Below are experts of layer 4 (counted from 0) of a mixture-of-experts language model. Rows are named router (the router's row for the expert), gate (a neuron's input weights, with its number), up (a neuron's input weights, with its number) and show model dimensions 0-191. Each number is 500 + 40 x the weight over its row's rms, rounded and kept within 0 to 999. Numbers have three digits each.
Before each expert's rows: a language model's description of what the expert responds to. This comes from a sample of Wikipedia text that the model never trained on.

# expert 13
Description: Word-initial N, V, n, v pieces and suffix pieces like -ion, -ation, -ification, plus table pipe separators.
router:485502523484468453537467507527439529556434524523586483480520466478539458527464465522514543445490546578458575568504523475452509518526552521566478428465478456492502434440468456430588533516519477450540473470448493524523519475508491542464487483516538450500450490473496474521484543451438563461514531520550560439468535530472496478458473466494549458526481523534540440546447444488445490522534561546501496557557430479474484509449533471448502556471557457451502549505563506545465539424434483534524524441477432480465564553447477538551453485493509594531548475567484506536581527487496495480
gate0:499464527535448440434559516507516488560450580496574524532463445490524455568467504480591448471525492531446468424519534515574546533511559520507476494497537548525494476399433452444482467467565532524522450537486511520516505518518517507499464502467502477532489490444420514482489536406431497533541457510498448439449471457530555524537481460487521452486532591511497476522437415404522483473542515513508530471510515570476515521431465527462601474526490485474439517519551510467451506492494440492486496486550468507569533528500488430471481511447591515463504533533507467513553541490440520549
up0:518495553504481574471498469508566474543506534478530470468447449554517498484525544416513480540459523380440471501481494497540482520467549502482534474465433605446425521513532459509449501514523483451437473504471467516495534464451492534511448551499537567480565504555555502466483512525513509527414431577529527526475492432440522450470501498526454441482462427483408456489529459505485581445507489483492439499465514463453459493549460504505515591517483496459521473580539553506504457476526456469562488429547448515532507482505450520556461502559500432530508477494549517514579523569525514522

# expert 43
Description: Cell-closing pipes in tables and election results, plus mid-word syllables like -om-, -urg-, -ov- in names and words.
router:478528486506470480501537534558402503568444477552543456460525454488553477495555478527473559475493555563465536553521528452454527568480517530523481424500453477486506429495477466448522583556467436460564493480458555543513499445480528564482491475538538469469492485458481466528483558465448588442573522522527552418499597522528474452496473430576556440516494503498555471524489433495486506504503530540491464541543449446511504580500536458457499479431474508452530508514481531538490602441488483513548513497503480499490565540516539551546471493485530551472546423501466462491549509497519468447
gate0:512520445518454499539558503560535534527489494495518531477462450506547444480502523499568554469484556463480532503553546491532600509496518578471447513471594524529569441475535507463406556529519485524557542553515454511503487473429498561521459599472441481533511491530453522581493442471485510484512537470443461462554497468552570471471520542512482462460494570512566475529493445574488494485442500490503530452441477496523525505528471483434497516514446541509467456463493467497418548488464479511536491528574459506578527502508494421480552430434540526475597550463470422494517511511536508498
up0:550480558506508519495495506526466511479484492553467513487451514493441495472522535505504529544507495512428476515453461523532506509470464404537530495462471542454452575439474495481467583538527543396461526497411514533606479544388441447524531645548515527519517507529493472481509492461480560526463447575541450522476471504474504432501525479494530453526535460425462465464563440462466509452461523473525506525481478507522474511505467549541604461482510495449456487489550521523422474514538545514577469475556506468486458497467483604519491476555480489480485483502569504490534477508453507545

# expert 56
Description: Capital or lowercase first letters of a split word, mostly B, R, S, G, W, as in Banbridge Rangers, seatbelts, Azerbaijani.
router:460535497450483459528487545536458537550457470558501488458521432496537440555517496553487557461465572551445489528491551488476501604503537571556439452452478456453541497515445497476572518554480472437525528488449531556497557460506478531487574467520528450447482501497500475544506552413512543470541544522555545490488523549523513438461459464545534482525463557581522478538475430443441533517555525568520482545536479432506496526454562445453481547470532459451541523515540525502479503441490483498571524455474483504483527572466563531580463500555524537535519457547509499527515523490532464425
gate0:530542489481474539572501411597479508584484547437430511461474428490496440501455554480546498444533472405459458496521484469500543503498551542561533526514497504517515435541480535412465535426511497536491549489453537548493504521463457555518494539508521508497538460487428511507522540420435459538470567469485483522523483436503541530541573607532530516529465449494555508457420451586535515501449537527510512504545530542507573465512541478498534503545436493536471473553508460510501493475522532546574468467507450559542517563497518491573473538504483535468535536495410500525517499532486498493
up0:580512524413530506478472501529533476452520519453517517496462416618515459593497552459479513525443507480413496540489428529573557497505510482552508490513503577471443513470583489505409442477502462542515496485484541502458528523460423532511448541531494500486481498497500460564511478490527531567470456534487458497483466508527474471447497381556572486522471505506494427509516459517506510513505492456430476444529493552518478564506439515547475572408465546523520411509541506497472493445514479420561444525481487437460461478454423502490503491531458456493536497538518511485501545536488488468

# expert 11
Description: Word-internal pieces inside names and words, especially Hill-s, Church-ill, Haw-k, plus single digits in numbers, percentages and UTC offsets.
router:474546527486438492539513522524453525585461473541522417457518445507563465493514487548480559479454505561511511546469496471416521586484529530509430467493500442459502423487448466442500539506483466490490457458485496585467521460546461527493524452508534450456456503499505428541484527443440526495487531551551540473496514554544479505431459442523590450556467501536522519510429460467523501437531530513505453500549456454497512567488555458440449558462497503457559557529522561530483510479430499548475569489475471485538608533505541528592453496490496525494539430519451511552539493476488494468
gate1:543474543503456528504504482464528482498479461517561509491430447469436494436516491500494506467530554494514557497497450454483499496529515476483537518542595550508501472521547438542513474475421463582457460455550383473456519414496546515474525513553541498486511475498533521582429541547493462495461568454513530502482571502565495463428515481538500471451451500506524468525515393490496471464534519424440500460577437478515538476523488502468550513456508515420521509467515597552503437554490426523453534573503533510532485516476492491522436569462505542466520506457435534499468505560443454506
up1:559465477539508461454517532516537579472544542515487470481518481542489527525487546555563472440572567433539503551464548526515466553460467437481515482582489531454586497508529505469533468424490508535495470497467568504529545475444463517496507496548568424550470495511472538462512470559482459494435550459517495479525529541515506410460579568507518485502518485500480564545531545518472423517529473510462501569503508507507474458478483474464486445467543530476489529455487553480500502493520487487476506498562450500553493617567519429537348493433587479488504537547514531545502546497492499471

# expert 47
Description: Opening pieces of common words after articles, often prefixes, such as pro-hibited, post-man, sub-urb, trans-plant, under, dis.
router:445528481469486423576543541576430489543445466560504448491534466457513480517504459550468579398444552538469571541492554511486504516495504531542500476468440486461508419458496494490546512542457472478536483457454524530530493492491484508429497490526530488481433515502494426568519546485493559492561562543541514432481529584544557429473456469532535493545489506513564468501444447465463519457534567551542501522537462484512486571496516448458450521457559444500533588505541487563463528459415469564501534484523471489510516537487519494510477486501508522512522444557475490506574568498508456426
gate0:546559507417445524527482475617444514469502521470523420510463445435565501537496513587533441517412531475508463436532573515538532493464474555508480505480495478441514525388483549476476501454500557441502501478448452496503516513442453526448473507515442522549497452532430492528487516404539555518519491538428469460533498473457554491480498557462482534532513552485558490497524487467518499498486496503461469449444588434534514489473513546483476546518470537500443483518499496547472504506550474523482456463536506543466506551534529487495481517467515566447549568495508439513532603533457594491
up0:521456456522535499468502438519526513507518497509529549465456435460463552457494503482508508482500524512409490488458492474522497536482513545524453472506489528483405505472544435509467549459524457510458464502495546548544579522472476503548488617491541602477548505510525455521547462438482481497494428583522538543551518486499541494449534538493548429527439444481440488522500480534431504457481429518541528463477524583379427450497457524547501489484511474506522440528605534541407509517563508493509471488498521452513515561501484551526416523536513472490534449473547548517568501550464464512

# expert 16
Description: Final pieces and head nouns of place and institution names, such as City, County, Street, Canterb-ury, Darl-ington, West Bromw-ich.
router:425580500484505454518552527552465500583440488574516438443537444459558482501510505535481564488480532570453496524514508488452488579528535492518501495446407499489514445507447454443515568541489473468519537471490564533523514499470487532462500429522528494432437491475493420515491543489513548467546552512577509420477542542508554469467452477562546463534475497522519484501465462484485479520533571507531455571518426487451489560463575490414502510464516467493510528560541519523487590403498490504490504447523423514474567548523513495530486490502477566514510477551456522500586521529531480460
gate0:466519502509564542497508478501501539530472506525497522440484477555546431506536601549538528478494458487446460424485534532511524512541488561481475548490534495525578518473393523480467549505520528491554539455555435423494494424498465513434494491486491563481521429515498465487562527401495509548576557510440410523537531561469494499565424570558507514516476533535509445526446455529525448476496475540498519427523528522479607551531526569437472502519471484550449408518475502517468512529499504547542474456474485502471556479553461431475469507472484510492499536425547466525524495516495513503
up0:570444476537487547460491481555471521523485564460559468479458460567513550482490548486497490498476546537434538512448523553529521487482542435523495540527499484467496555471484499482474478519514545447511441525452496483506520474437435536525422520530519546476561560524591446514500445489493490470466478534475474459602500464487512552516467439540506550494548530454529452473522401495552557496462514401458555471444552516465492525498453521529523458493496525467507476549588555541507511448542454442555487483528463532519467531504389577521455486521510436514481487496488485454503579514464389536

# expert 52
Description: Common function words and adverbs in prose, such as is, them, back, often, never, r-ather than, up-set, down-town.
router:427519513453501418504539520524455532563434456570518496464485450443529488509519488529498574473456504562464507518453528519507499572475573558512464478433448474487480420448477511475566497530483418418515469488494518524512506487541510531479489439471564515492506475449500393554573540436529535516530541567538550406437545551519506488460478491519518468525501524512544463472443469511503494497481531517503458495525458432491515552463583474461459510427537456442573523532491496565432539466471487537489527495467456514506546557473518511551431452505539520488528438489439516485572506532497452446
gate0:501514502496503554461553503488513448493485548451519486505430470467484492512491470602608459471479530505522457504535536483548549408441565572444484435488552447485493515446455517479490505479542552463565497522459530436526569507501499461472461457461468516494476440440379460505477527420448480515567524548478509428528441506511425503498520504487514497459432533480561486447480460586497495514505495463488449434534501482510535515462498486462506530472479491490433485484435465516486476521520472502503464490431467519545530489429409488489453492499515464420550508472522566523493540545510552395
up0:512542462461528549494478465531589541442526466528520473425489490506476486452484575480478470524476503468403530477508466419510447532472478493536531514543506487424445508510538531517428524498530506393552494559459497476556509520476447534524530549481495537450501449542503433475574388454474493559472510572514484542493496424472495500492524544532478487514427497428441475487504525533476502543503498528530539430441405530429475541458504500517458495484497565465479455497532529531447481567480456454442474504541398475519508519494485522552494549551461469469516447479494569467562538526527441530

# expert 15
Description: Word pieces like al, ad, ud, d in mid-word, as in Co-al, tri-ad, Mats-ud-aira, and digits after 2, and the word United.
router:472510515460489462522505495537460557526436500516521479473532436457571491490499487519521546427468486538489565576478549525414531563499537524534445503419441448485511474454473491477546550520501427441515480493468523551525495447510501545472495462521541471481452514490559403522514530441484551462536509520573556463422537563494545443494418464513524441583501547506530470565455475470500455498537546539463435560543500471492473517446557419455494557466531456481539535593533520534471558435471517531490528474488434489475522497480500564550482511528520558490495418568472512518504516476512516451
gate0:411541461518479513541576462523449515548429485466548451485480505479471579484551491509546496472475464474481492484486606562479580522513583491460460555473497525503520544476450481403474503499558548443446461486485506517539551470533499461513487534486515536587467509492461484509492546424410503479541481539460534486533497481482625560542556533481486430486516543447538463506477450553505479484481484432553498499482521444504461514517479501434569513552480416471458465539463423542458547505515503493448470552538481509512499486432511456517431499516502526531516503473493431486504453455450577501
up0:550492579567498515509445410476527507464571509482504507486414476514531464517514527498459477471508564450478509499450521519487514567495530445485534502458440466482496573492469431544479490591489553439452457501476520485516501462406446524529553534482477483407537500586504491491524492478555524505459393500485476502559479563491513509466529487497518453566462440540445438478538495504520549476554517510493560428485539570499450549508532476553539501479519534521544492513584510452499430487528475511513514449495519515429513470518490580471469505522541474452554502530449495517527568524442417595

# expert 22
Description: Apostrophes inside contractions and Arabic names, such as don't, can't, Nu'ayr, plus words like New, World, General in titles.
router:464509487488500425560521502508453510553436469545508437433528483459548479518522475524471575449475524554503571533463519458468529516475552507541463469500452454517527452491489514433533518536491436423573505506472536538570526441460490491402511471517542444436447512501550467532537531391507530507531572524524578469454551536518544429433439480502541453530493564536546485484441440490474488500563550526508475578517409493494534509480560437452497525483539510439557556531495570554450551461464475509532510476501457495518583503531512516515501467480498553555508486530474515499537523487463497473
gate0:546564543457486548599515415558524433525482557533486438494365500530517523514572532546512503445539479464460471479494575555551569477497466546452423523499508486465536432484487503413469530480504532534527474467540448492508558486481497528512509518448459511527469432576458490472491501473492481504589549518487462492485503485552562463515543534488488483502512516490519479461472472476420481469504453469484571488447529462518493511491452545513483484501490559465519522540447480482522535471468481491490497484477425509535559453532559496460498499409545546432455589460447457486467598505562541518
up0:459514465496544500502416458589538551510567489516536491476424472520549489496488577449480531492474491568430520494450476563541456501425500464504458505513498541493490540457493500503423508526558537492539548539449478521507558464418514486578491582522521555488482529506488437495554450509562512527442465520489539502578495499452462457503504441526496493481507438481461485512456488515455530519484509459492468465521550604441455542504558520518505486520481549521518452508541505504433406452561482505468425454518481426543558534561438539525469442588507529439494459514547521455457541514482444519

# expert 10
Description: Inner pieces of foreign names and rare words, especially "a" and short syllables, such as Anad-ol-u, Re-a-ume, Johann-a, plus km and digits.
router:440522515479440463522492516553482563541460456556537436446509483428563473534501511509504521458427533535472521540528571456484505596542541515532416477449443459462562449502439495497537505563455421421504484448477522533472564457502477564475508461511553468469462474493478422576498565450459523490573579524523545454453570520489503439451472470520548488543457563521499477509487424484483497500511555545507467528568416449496476601483525468453474526466487440489536534506523513559492522477488478550540513476481476531504544509515516515534448490562532519519519443533468518535534494536501455468
gate0:520522507505517567527548474533542434489470506502519501450398469453501470492517552561547509522430514437481477449559602534477488516558567567420440545528584517487507528373429441479531490504501542501454435491487512480492468520497474459462419483452425531497487474473491537565479514464418503534584584475473513436500526463586519497472508500529524498543464554507488533508495427412516465462494475509482573442468521462459485458476434517461543465506496500524443458533457523547499483519480501512524467432525462553505501501480500484549477502531552477458548499474497474524538557542509529536
up0:460544586510443530475483413551564485482521496496515447488499515572514490514522527463474500416500455452454489492531449499508585529425477435481524518512480529445505489456534502482492550482478496451485560470387557540472587465431442521538475592471511547506519496545454491524539462517449532492469416514471506495510450511475559483513512459519550473490496502487451463444532492534459531479480476529453457509525536567442510550550555518495481553501485479521541445457600469450493484496580441523532418514502491539511466470557427519587447485484436517498495476517556561498475554544449487509

# expert 63
Description: Pipe separators between cells in wiki tables of sports stats, election results and draft lists, plus section heading markers ==.
router:423536531498480457539517507525445526550441471579515441467552439471561468513523464544475551442502536569478573530519533480444534554472563531583478467442444457483543475469488531446562557568473440458515483480497525542517547464496528552469497476509536432480491465448531456505514535432481540452548551485543531443484556523512526455477485459518504423510513572511556431509455451497486533488530555558475441531548477481475522516487552440448476486437522488463493551512521499533452576426458474520543539451507415545487550548522510532559449487519531570505527470566468521512532501497495488461
gate0:516482523492477506513539497518544484520588497496452492500379429513495463542524575567479486508508468461472413524488582455485564479461538483499465493543507451436501518434493596492543483471484496538515469493504495522541511461498479563512401514457480575424500412457530520558477542461445552485529498525506491453574474513555556481465534493557530489502542554475471532439525468506431474535511436503499495479511495577496515533533503462492448488505466500531483477432446421500566462460480429496567482514437425506493532515573503486602486480472485506483503547468517528578544486520470542549
up0:587556546433512509461453432501497523438529418540482491403492563552549450464453599416472537518528514461478427500500458503498451539480484521485442513469455523431447543484479512479473554488502536436435528546442463492518512436478441498447553526516458505439489453554523483506539465533555496499484459533548520582432371484471519473527533470505499458558504497477429506473503508529504539503480474437536469465532504531473569534491500551482508468487533483493520495533510522502460416482550535414575525454496436484517489553533522537530485451501468565492522517514520507469538564483492469528

# expert 62
Description: Common first names like John, David, James, month names, and surname pieces inside names, as in Richardson, Karlović, Duffy, Maxwell.
router:418545516461526455519549507542481517564416449524496461482536470446545449543580498561488544440491501569491538571520552479469492561503568527588461427493423487489490462469479485483542525510467434476503524445449561510507541459480468505444563460526567423417441480442514423551534505457496514459511514560548577443498539543503501489468485489524524492549533516510539498543448459466444530477493544533563467520522466491484494516489557459466470499452537464494541539543537547543477572464502493499512532461493408522528502534508493549573474500493483559532533462590479488505562548485478490474
gate0:473574450529556512567472509518511433556515509552490529492493474470572449499525576551542439420471453453449499403570548495552510522507517537405506437470486495500496477431451524467442502456459497520447529512513533521475479488475390454498512512433455507518486426527489459545440527434516522486585511502418544475547484423552454481542513463506454503473461585482549503472491425466512485489507430548584524505477561448558541492500493496483515521542467535505444434549452551527533476544561492503487534435467453536526528502459467481503459485536497502463516498493483498452530471458506480527
up0:473454474548471505463474501486500521452514544490487513508428499527514550499476570479507511461428561477431540546421531506465501514511441480504497481492477557452406578510511457499550509529537540453479551500453523498567511416494476525547457626501529486490474527513481460461575501467463498557437466523481530523596424514420498467467528494487534465457495520515517474463534494524505552518563460475503541440527567573470534481415521558548495509465548458525483500555519531533509516517570428484548512385467436483497448508510470493492443476503507489488509432500541548456503552565424502485

# expert 28
Description: The letters m and s as word pieces, such as Tran-m-ere, extre-m-ely, analy-s-is, Owner(s), plus commas and periods inside numbers.
router:477527526437459473520483519552469573538461439540513467454573456483566436542479498508452531480457519546474521568465514505478514511510570538539442474469467463484498444481455493452540521578490441415561458455399540560532513463528519518452554463492541492422504486479516475529484534451510536499528555573551552431501561533501506434486473444549511485532502541558510457503473441484436479461557539563515491501524451413492510554490528483479519513470505458461548525529519566546465570473398518500515563482509471481515560566518539542549426497488531527494534443519473534508542520548488497458
gate0:540499441458512532491564466563509488547503520487475526467426439560522431534464481478509473507469502449468548479546534521581545492474563506463497502522538520497545451469450545429484521534544547446547417498445479489573507478461475437514523485407467499464506467507440468535496530458508488551586558537448529473558525510483418525527516510461478483486442552536534516444427426570477496449436477555523505398416512514518539455554521512478554474504482507480470509522452594530481469455532466511518471483486496503474544461489525519427419551500514463505558536458520452491529553486514560542
up0:514504514535559510465476492579538547474519550497530512459472532493581426491604569436480582528449551493460525474472512545533518479516506494515492546458445541494451556468498468542423528562527572485453451507481465573484542517477438530482457531516438512536535482585536477522542435526473463542495502531474476521483418460415575488497464545460484442500495538481486449528528549527488514464511542455510513470581525596423488520462536459505531509510527507489564448497563436501466423499474451509507552472467484437484466547570446507551521484533493459532509444499501533470526452553453509515

# expert 40
Description: Lowercase or capital word-opening pieces with consonant clusters, such as gr, cl, fl, St, L, Pr, often in species names and prose.
router:451552488443506469510531522563447541551467434556501476481517475492543437560510453530479532463483524541487491546504546499475501559525520531590488464471457485445517455483481467478492521540451460417543485476462528513495524481510521516466580446515551440425472513472512463571503511469509545420573536563542576472494545531556505448447440476542541478558479541571537480495446477491497501478505522562493444571553439440464494509500568470433472494447510433495500600549538500501448527464429498498518526418517451508498530536513515562567456466497490551519525452555493502552516535505563503444
gate0:547477469477491533474559468494524495500518504503583486565429445535517487555544525576531476540447535547463559501526536567493584496488453548485502454549603481406533533459532534461430533466497532448514494502461485490530448460456453440470466513457447514447479527568458495546515534440516597478575483491475474425559494431565560513527551523569452443522514540554505457520465499494482499508502459518489548497484495587529498484462524552472560457532448447476524501461441542528503529515488432483451454480503475500504581465506554443465501501535580491487449537503533504517508520548467539519
up0:565482528484519504471539470498503458461466507527478521466461440595491466442457528479448525585515537453471446488403456468549542529479555459555484535479507516464387512539504461467480445532541486444474530504459508540551527495469453486535439559512528509484480550487509455476518484432490525561491434545571480505520487492497520449480489461489512397519494428415406525518539491512449518542478509457507477451508515515390544476543514495581527465494524499494518425519566515536476417417531513498486502487527424507482535488520439541578473558486485450486526507490544545440485499489508513572

# expert 20
Description: The -ed, -ized, -ised endings and past-tense or participle verbs after was, were or be, such as imported, released, built, announced.
router:436529533447478494535549523565485507559396498551507470466506479432549459551486461564488582457478520542474535547532564486481510587499585528554500451444458428486500387461431491482546561518510447460524545464443527538549527469506515530495540485489559491467451495459517437531500544414520550479531522553562550403494524548506521487458456479535515478557493519532528416525489445450511508454503534534528457557499442462470490544475553453439503471423526485450554543551532525532485536469483519537520552468525493523535517524506482563565471520486485518514474486536500488500535510517533485445
gate0:482529506490482476487570493539498419522502552497471452525407483528549526517495549517513496505471533434502470487619609520514518513412572555486495520528554520508494442478461456474439572520500538489523450490478490529469501428491426527470528516529522446546528497533508455465561563463437482515471475495458558418573439431425471522540541536514542440565509487530568533483463416468510456438459486432493521509525543521527554542471475505426540461546520516477490481487452421560536493511550494508496512466523500512554554493543498469471493508460473491501501539519452567451566523525504504557
up0:554510555436518502452452520540498503493517478504536568498449513487495513467458547425532477520460498460442399499471527478523564520511448476491573584444467518486421618523520515498506548538594519484525517495475440500523603446470493518516529562489447480529542470511502496464563473504499508524500448479486484544548390413514489480486521435555532469481448437491460452495430474521510534485508477549429484482518483479417524527497451448526450475537455501494470434595558494568438545565523517545527464456490478489556545506507472538527451479528469489460519511474523531476548473465501519518

# expert 49
Description: The word to after verbs (converted to, licensed to), modals like would, could, must, and Born/Died fields.
router:424492484476505455509502533532426490558431450592506472479490394516520402546477488562512555414462525523489537542509565426470484534508583510553482464479449477471499442493477467449590547528470456463473526509484527519554550475490472490448502467490554477444477453456501440533482552497509541453520593484595510467454544503496501465467494483526531423500506530570501453486482448534499491514534523524519469536546398440524517524482585495424443503430514515492534534534479525533503519440470488552548507461513456514517545531483524554519454504554561552460511482524491502470550487522518496466
gate0:519487521458490561554524445520506459485551523467551532414496528552546465530510518504472509486476455455448492516538560530496484514488485514491429420408548470557556447418499551451495511476532535506517474490537428490481491479515501445519549500456477509463492518475448494570513469452473542511487514478461534413494522433512518521552458540516529460458476544497519505508483409514497506433462442509458509439443539515474566526533512508434542470539419537455474554482460491579523438457509463533542451409559443492508468461528528375487414568530511529464499493467538547516535511560534492538
up0:523534507510545481479477483547498458534508493546506504453477502610513539546509499451542478463526540510490507545508467555547477526526505415477515543504530506521510565519544533473430591497493485537512519496471477568496538488481453455492424541508494494460549494552550441465543531504484505540450489529443532527506489458460511535475506511451490493498468533416372531426491479479481562501530418545503495480459480581444553518520508445489485462476417496428488498536596445500487431530572474489572476444513426426523494530571451570499504518527453510505592517511515569486582512496475491541

# expert 4
Description: Single capital letters or short first pieces starting a word, often names and places, such as V in Varaha, R, I, Arg in Argentina.
router:458527520483477441559488518561483541524464455566512476443544453461517461541496472536473575463423544563452539536506564501441507553513515532572486440431477485480511481463461507465535536535501422461506483470446535546509535494511515583494565477528540460480459499469520478534500513445473548453566518517567571462491566540524510470473466456534558469544503536564527443543448430457434508474542517575522472567551473443472465529492542456478508515448524457485521580545554513517477513468446495499532549445524463507506546519484496562551442508523512545505508442563483479555546533473520472396
gate0:544573493475483483580503487519491489550517553457492503495478453484469461529526540571548482559412509463473480499519530483504530540432518521523524507517542547548521490460509548465484522531536481524478477452498488497560538504543478564467500518499392564472521452535451488519474454396482515548643489489448514464552478439499546524471518578532559445508447513469481463457375425493464461493518522521590580509482510499494579541474510501484567440523491516436495430474505511554510509529466453526505501448506436486452524449561519484483449468508529536470476564475509511564480531516483547495
up0:474515534502553507519456506555508484489535434499536486497471560525521532506551510456468533501505563489484538548475412521517547489453528459548527563519445550503481560450544462528494470505509467373495538465472471487588582532507472522529516570540468517435527482498517449419548423482501503530483439515516529533484435465424515524509519508521551511499437506444467526463531490490507570512581477482526576411518533520455530577513491451517457515467496487503485483494594536535520468442514438458550471414539408488557492523570472537504513473580492470458502452466526441467525518481457512545

# expert 3
Description: Inner pieces of proper names and words, often accented letters in tennis or table rows, like Nov-á-k, Lat-ium, S-á-enz.
router:469542514485467465574519523532430563580453491565497455469508469475555443493536488534485527459484503533457499531454590494486507564504509555516471476451504461467489457446443491512529553533480488526523473466463554561495506486491478514482513469542517490424455521486515452523485488459494527473554522545540526428477578597525552486453466458526545408521511521522589444546425474452522520484508511539526485557551467488455506532488553445426456553439559468451518529523536525550458553412459499556521528488483486531464547563484441512571469491479532546529500429566447509500547538513487513420
gate0:486603498459497536480560489517518465510464548500537549536458474552514542537469480503474462485487452483467465403499510489517525498533490544461495532531598523484471486463512494461489547497550465540543528515494531506496470553455461551481468483501508475410445493489451537527540499387385508472542528541422432485553404461576576510524543519516523500461446560523580481519428431480517496493476536555547533426450553508496502556480421540488505526435484576470460478484529496534547552462540446534499517530489448559506525471493463461530513490481473560533500534529507485534525562483456525445
up0:515447493493524514522512512493541496502480514493537464474498521612469509420523562516478494513496546483497467563410506479577466563448502531528506528454501512507384482466482420477420560543518468471429481551449481463590529482522558511461486586531455548485526407534545506476537545475499479551433382523534505455566466468446489480504504496441512447499551466482481527484486466472471544483504524454464527466497533567477478461487497549517484494452469469500556486529617526511483479537509465467553502474497464484470533553538435553492499535523473502498522548508539588478512510582440470532

# expert 36
Description: Opening pieces of words and proper names such as United, American, World, Col(onies), Ec(uador), plus inner pieces like Alphaproteobacteria.
router:458551501451505459540486548508469511546447489557521433477488471412534462501501459512465522468472508563472485517537534522444468553537547557547500419454439460456538438470451481470525529532506445455549478474487515521543494469465495507431511476563541434457452491476469449544514527454516533455508557606546580483478489564515489424444418496506533464563458512536540504512444421494453483453536513540508409543529458482481493530473549471460471483439525491486525606533536539571485545452500497515571523465514423488476562512500521534555467494555504514519517437568465515522513521498512510454
gate0:513447515492493484533502494476519583504517536483486500463418504471531477599440476482493451496502472531443439506558539543483505494556521560437465505457517577469522485467427464497501536492487525515511428506574510545447454476414519524487468533489463545477427439453501469524536563442482469528499462514502476461524442433520563456565497514510540460493540442429490479515473422524512522494544476508508435548489594466544479484480531536426533547527422416470513476477492528574487540456525515405520462483511464500470524543398475515496478449580518508432517528472487536470514583507521513538
up0:510474520530553492497536504495526513534503498506476555519479459599472506527485527457488555463534524526447490535431458465523511485495516461494554541496465526417502547433546495512464506553469462427467496542457504574536580450519520533500467595508565511469519506531547438496545531504466512512486445585535544582536434535436437483476539462527528518473501478479493447495476475568475575507514514480558477456540510571493460450515462521550529472461448493513594527447522539524495502524587510503545413472523486515520503522571455559522499417519476432485510459501550589522511558535453473591

# expert 44
Description: Leading digits of years, scores and numbers such as 2 in 2010 or 6–3, plus mid-word pieces like un in tsunami and pec.
router:435577527458501485532523508592455491565447517571539482443524442453548460575523495557505556449470564548478521557496539498442520523520520497564458451431466467508501445487431473464530524545476484479558515410471536527510527428466479528433548506527565498480500487478520442569531544487497575462569563536530569492494570515501509471443452479530536462504447540545536445505412459493485490485505539569487495533532465455474483526490559432483481548475555510489572527550520530546468529476471508511521524451528409499559521535506503544529421492521563530517520448546469492522519525496514479484
gate0:503508485449447510502516479519433495510542564476515485516475456496516523515515595541526507450459469511517510517577595479449587521463533512485408484473541562489565424424513521445485520509510571565570473457473536530540440510532519526490518503477521494514509512502463481608532530445365464498500515499493508507562489455570544557443517486564556489515504551587606479516504492544480517484503501522527505437482525464535489455453454525512465490533554563525543521493471482527497486526553492563455507446469502520451540537471526474490475529441566581537503522475504555522476525510503583459
up0:557525503395493603540504454556437454511516483518531490467454464489476486499504545521492546481450555473491530464528453409486498475516503511537508541516494539454458537532462469460510509513510541522465457525427463517526512485444478497550470581567544524501541485498501455445577473451525499503435384508462488548491509431488445482449493427526515521530502501465485457475562486481507594499506531450505494459461525510437541478449500560511522436463471555506530452481586471586503509502578525554507416478530422520463430481540495559507470464549505505531538471501509578489521553577459505527

# expert 12
Description: First digit of dates, years and numbers ("1788", "26 September"), plus quantity words like additional, same, several, only.
router:426518539483528445537515555554471545560420483533517497456506471440553484504481480544499548464459556538470530589451549428441530572517531521544463480465460451504543446461429485475546532563530413444521481478462560495528520468486469547454521489478543486480505476447504495508510556473499553491518564546520579480436546516489556453446462468532509465529462520540565466533455473446483479502570549542489453558543461479477529571450542432423470529454577486442573550539523527550427532462468481527537521474479463517542514528512506524535447475508499535534509484522488478547549479514548480461
gate1:471482472525493522535511513501458463459500447456507487531481474442503460448493569539535559489458484592444509452500470450475529497548473531461529444539555525431552527524483470449468472532529405474496513517554453410585564419499526484428512549547503421512479438512502496481516508519493526587515559464532490502455499494525453429429496506564448481441457487604587505524470520512474486488501463510473470504515491503500506518421534447556495448534497446505531487514565478495527521520477434493546513547495536548565578498435534385444521504464499545457473541499484530502501523567516476482
up1:500544395493438449491479524519499484471484488512518542512507533555507538491524450500547518525508572447520547474525489599514530478459482490527520503521503454497539462482470520507548446496512518579557452504448542522449482507479457463504461586484556443494518529508430494520523447557465552446449568518465449483531483418433542475398537552528455452448539489437437472505437514521553504530537493507555497480510551483528517504489485480494420564392489497542484538450522501547465453471549557544529464552547470529480508482508502489501418491448591475499434532497538583511522519420504538525

# expert 54
Description: Verb endings -ed and -ing completing words like called, certified, avoiding, plus "=" and ":" in lists.
router:475557510443483476550555519529452510530423480528548490466535474476557486527484485545517586457480544520469492548511558516482551568500555562557434462479444472447520450475419478453516520523502419454513525493478506559501500432524519545446532461520552437457466498455515439522525526430505543496548522544593514474481531535506493454488454467488587452509469532563562457562448417475513455490505577536545454547588478488481522531446528445429499495440538517442580526544491531482465549462461505493517542471507452488551572529502480497556467464505528525537511466550478524505518540460501505465
gate0:526510528513487581535559479548466453484488565472494401480504471546553399541423517486507522443448494403461480479549539592553583501451590510495441504512533481422579446443429509425456481476507563460495484557499530544456523447475478475485502501463424493538448482515435483493502497494497496522526496528483486466516481439543490513542500498516570501451543489523541455532437392557519429436461500447541513466488495468513534413493489487508488471563463496468450502510456509535540483485571506516498452519530480547506515537400473468490501486501549531509567486504485487488497485492509545487
up0:510486536513514517421487504514460514508554479546644531478454522515531501528434552528543459494494574507453439511445506507538538535483511423493546508480509495509431561466522436511458480508525460456456457556452481490557531527490483472530426577580490532498568484554521445536481566531509485503465452555531519576593435540469496541431489530489521425474440490451483487462559488521428520479545437541490499541518512494435442474524501531535545445457479524443533434540597558526560517500526495515514447507521494501472496512572463525476463465524487430495531467543539489476534489502489451504

# expert 34
Description: Single digits inside multi-digit numbers, years and scores, especially 0 and 9, such as 2-0-3, 2-0-14, 1-9-76.
router:479551509453505465540503525523463535597435480546514453467511422455555462506497475541472549448481554541461483581496519478443510541522540516559448439460475447509522419444469504470539573533502466469522485472469525560505527450547488550436553485523562468447457488473533425550512523445490549463549555538534593457451528561503540452446475435552508474522449531571519459530479445500465493478530550559528468533529482468511478564483567474446469495457532480469511547558513549553448535451473511512518551482502459530526532525471477546555457490521508537519504468583459509502544519494520467412
gate1:496551479473535557490514495491427480478539481530516421535446489476439440429503564525493503488523506470484491562515479459506563487543440448537470543505468505514539481526551565522510473523564455473515441495449396473421542448595516540439522511472494467549484490511574560558493522450527510532543482424464487491472517522513499482459398502517538454517452511603457444541442506505450445496499529482454435519526448533506506507518552522519413480487452500485524498494495513505473473537447491511469519506503413537532505503444473434509441515508419535471555597471491557453515472489570446535
up1:494459466569552534465477559492517510480530464462519457542596448509435502455502489472468542492474506536553538494481470505505480544470475440535491465498511517368564460514480451472488396458456481562497483526519565504555510494457455508510501461507486438496462575607581501503481435559477507541478636531496546509501508433463448514512549497455502512469510475482481533463501510510488507544481527525463495476480515421453521466579477450487473515478566533553493438429556519456507449523513453483503515472480442543488441520534510462508513522403572508548428527497521527534536484490508569493